From a checkpoint of a small mixture-of-experts model trained on Wikipedia: vocabulary 21992, 6531 steps.
Below are experts of layer 2 (counted from 0) of a mixture-of-experts language model. Rows are named router (the router's row for the expert), down (a neuron's output weights, with its number) and show model dimensions 96-191. Each number is 128 + 24 x the weight over its row's rms, rounded and kept within 0 to 255. Numbers have three digits each.
After each expert's rows: "comes before" lists some tokens at least twice as common just after its tokens as in all text. This comes from a sample of Wikipedia text that the model never trained on. Tokens count by the router's weight.

# expert 43
router:117104148096134091115182151150120172131143129133115154119141118135130150076147114147104130162104126102167144122120138105129107133117124159161158127120124177143086115135105080110175102107114151121120104116128095154141169107089140138110150116110139118110112099162133096143131149102139159123
down0:111100177115113104085166096142131091125110157092122099154147079157126117111143082105108110184157111121088138153097123154110073072173112124152140100143109130138148138112096148157123131135101123127116093087107134132131159135098113111152095117153097100155133118155127145181131120151187148105
comes before: " The", " In", " He", " It", " This", " She"

# expert 115
router:111088131114161142103168211096142135101121124136125146117078141156147172123103155139109123128137117105143169102163106107141110142139096144107154123100113131166090108162119094117127098137098112124123150140158128133144092113114117129113141147114111107073135136102117142128179126101128104118
down0:117100137132146105145098116115151141091152135153134103156138128108114098147126153137110145101136131142156153110109114103132118127141117148133145098163123130155136096120130098175164140166083110109072116154121117097101150131151104146085128159063111153123144159165127158156146144113106148119
comes before: " of", ",", " in", ".", " and", " to"

# expert 20
router:107075119126163101063134153116132157121131102139159141106124134141132153076117148169132125184128126140147182139134129077167130161112096138158147169108126095169124115143117129130137098086094104136165144118166138174109112096061094153099169122109103123106135106134162150187147141099151120112
down0:114177154167108141100118173147110113118188138122152121149115131103132197139062118132108083178109109110139155176129124128132155107153079128081141156154126138121132100131107136156108089120111141152153077162128117103104120137112143136171146114136145149089114117115208115128091119168140112111
comes before: "-", "|", "==", "19", "The", "18"

# expert 119
router:117133130132143130085120144125155123097151132145101166114173117170138143111113146130144138174095082109140196145186169101119108150149119131153133142117133122129079106161126106103160144121099110115107148133092128194149131110092090131122154123116108089121115114166122118130164142113087128132
down0:160129131175137143150116159122085141078131131113141133138115135130130109138163158149129147115165115151136111119110124153151117147132093138122096088138150128163124070109091147099126158161089114114090107088143179120108144098108140154132136120140137111122118140103103113145104128089103140145
comes before: " ", " •", " Born", " Mid", " Country", " Location"

# expert 15
router:094116144152150124074131146151136162115168119121139149128142146153119160068105125157140133150146106146152173112135122093116142126154102141178167140112120146148117140143121139129137085090133112138175121125136127184136132110085102148123168135117105104098115094143119131182119121088122105104
down0:197124122168112107094140153175142161132108116143138126126111132095131136130116143160124155104075166155120134144117111132143126097129117129174095136136116119119102119149132114192092133126115126136108065145147160157114105124157076116080149129114131149116118159107160137122174115107123148113
comes before: "-", "|", " The", "The", "|---|---|---|\n", "|---|---|---|---|---|\n"

# expert 37
router:117099089123172113090152159153149159100147078142151149113138142124130129105099174144121142150095116127149119107151134100107124146123121152137155134121126133133116110155112080121148110093114093119136104113167136172152103119103094139086188174128132102106131113150125114166147141072134084109
down0:141130089137111095153136147153091145152093173150117127163130177112074131129157101108139129093118104127136151095116109115096182172142130133123112106134160126135101155118161106117111112107131146123103123122158156125132104130137115121146115136133093089138150097144116141129146131118158158122
comes before: " |", ".", "0", "–", "%", ","

# expert 109
router:097108097096123123052116133113134124125159097134144163110105139117186137093127164149140089126101127120135150118126138119099101136105078133127136142092173146148116126154129137106132088108109120115113094060118125109161121117110100136127136111097103115108146107139156134138177123109114093100
down0:124177139118104178124120086111142167154136094147150133169109121146136157151126119136118108113159123125120119121113127084146114135110121134106118116090114140164123114133137125144142147160148151121143087118154143147089124151125135144106118102076142127129153124133123113108135130126139106149
comes before: " the", " be", " a", " his", " make", " have"

# expert 64
router:111114093065128111074124134107132178122162125117116171075113115144175132098098125136122115120114140136138172113142116125115091121141086108157114148102157134130092109142110117106153108095119121152176085089105153168135119115098107122134155135128100099122138115136118115143167122103112078093
down0:167101093114152126140139183166121120154163149108130122120133134161130143092067122086120122117097125064128133126159091132170115156124107132135142151168139128149117138121158164124107114094095089120140129175119111125108137122141169105132147175127120142159117064134109132123105109113135134136
comes before: " the", " a", " his", " this", " birth", " their"

# expert 120
router:085120114136126145080131146104144093117149142125118141106155127137147141097115132157141164150125093104150149128151129110175086158099081121140134153112124149133082120164101142105160103130098109148148128107140169159136135126113092147118136116071107110134117090141106103135140158097105133097
down0:163110102123078147179126116140118116147144186094125112124133149122145132154084113112123107142155126126153141128126098149062127087148135103129095093128163114143153137124106134132120126067101140158127118147107124144133148142111111122155106151104150146115152118107124129095084177109102130170
comes before: " ", " Total", " Density", " Summer", " •", " Mayor"

# expert 32
router:119116110131159124098124164109147166107168111141158156089145136154143141119099169125117150142105092105162148132186134116117100140126143143138140156103135152116108085172082094096148099105114110160137093113156119171118144101105093143085180116123147112147115110158108085167156146113120101096
down0:099116109152151103118082162112155120146172142123137135130183113102071162082125152131161136160123113185105176169155119111099114169074146100092112131128102164102134101165120143154130135181121102151179128175136111127156124120155116133144121126128136099165097116164123119145119115122123086141
comes before: "0", " |", ".", ",", "–", "%"

# expert 27
router:113106119120110123104142117132152148134158110128108153107141153133137134100098164157097108102130104125182121128177165116115113128116079138124132175098146117134121099139095125136134097111118112156156100126128111151123087117088108155113145133104107097111126108155094114180136119107122127124
down0:155101116139143112122071157144134128177151100204131111143105138144158133113140135140147115123104145172125121104122097127144099148135133130151103123189121161113118106152121125132100132116147138131131120087174143154173098161143124171096108146175105100171104137136126124082145166173124130141
comes before: " the", " ", " a", " as", " \"", " his"

# expert 101
router:106110128159142131100117152129162115091172133147115146107176127155143156114119174144135158173077091129143170118165147116121105156170091119162132130115115135134076124142114155119173137117113118118122095118135116165142141101103085133107150117078087088119100102151092098156147148137111113090
down0:122083125115189130155123139125092092145150132137103076123151106132115131127136123099125176131125096102122136100151104102163111131117113150163144146131137106135112115088112144122131088147128149127104116120128119135164103113160188172146129075118103133163111119142149142155136133133105124118
comes before: " ", " •", " Country", " Born", " Coordinates", " Species"

# expert 72
router:098132102098122134073115143135171135139177117140148152094134132134152130089112158144117091100098141135145193106125130102105104138148067136140124142107154151146108096130103112108141098100101101140113095082121125152144138132084112148119164102099087111123153118139078133141138110124108105085
down0:078109095134118118128150181164131124147142096112165139118091062109140128105152111139121084109117164128184123107109104121099104137128093104147111136120143163113119115110135109100095146101157123146148094111147109131151120063126091127127126130113167110114147127113149125085100146107113124072
comes before: " the", " a", " his", " be", " her", " their"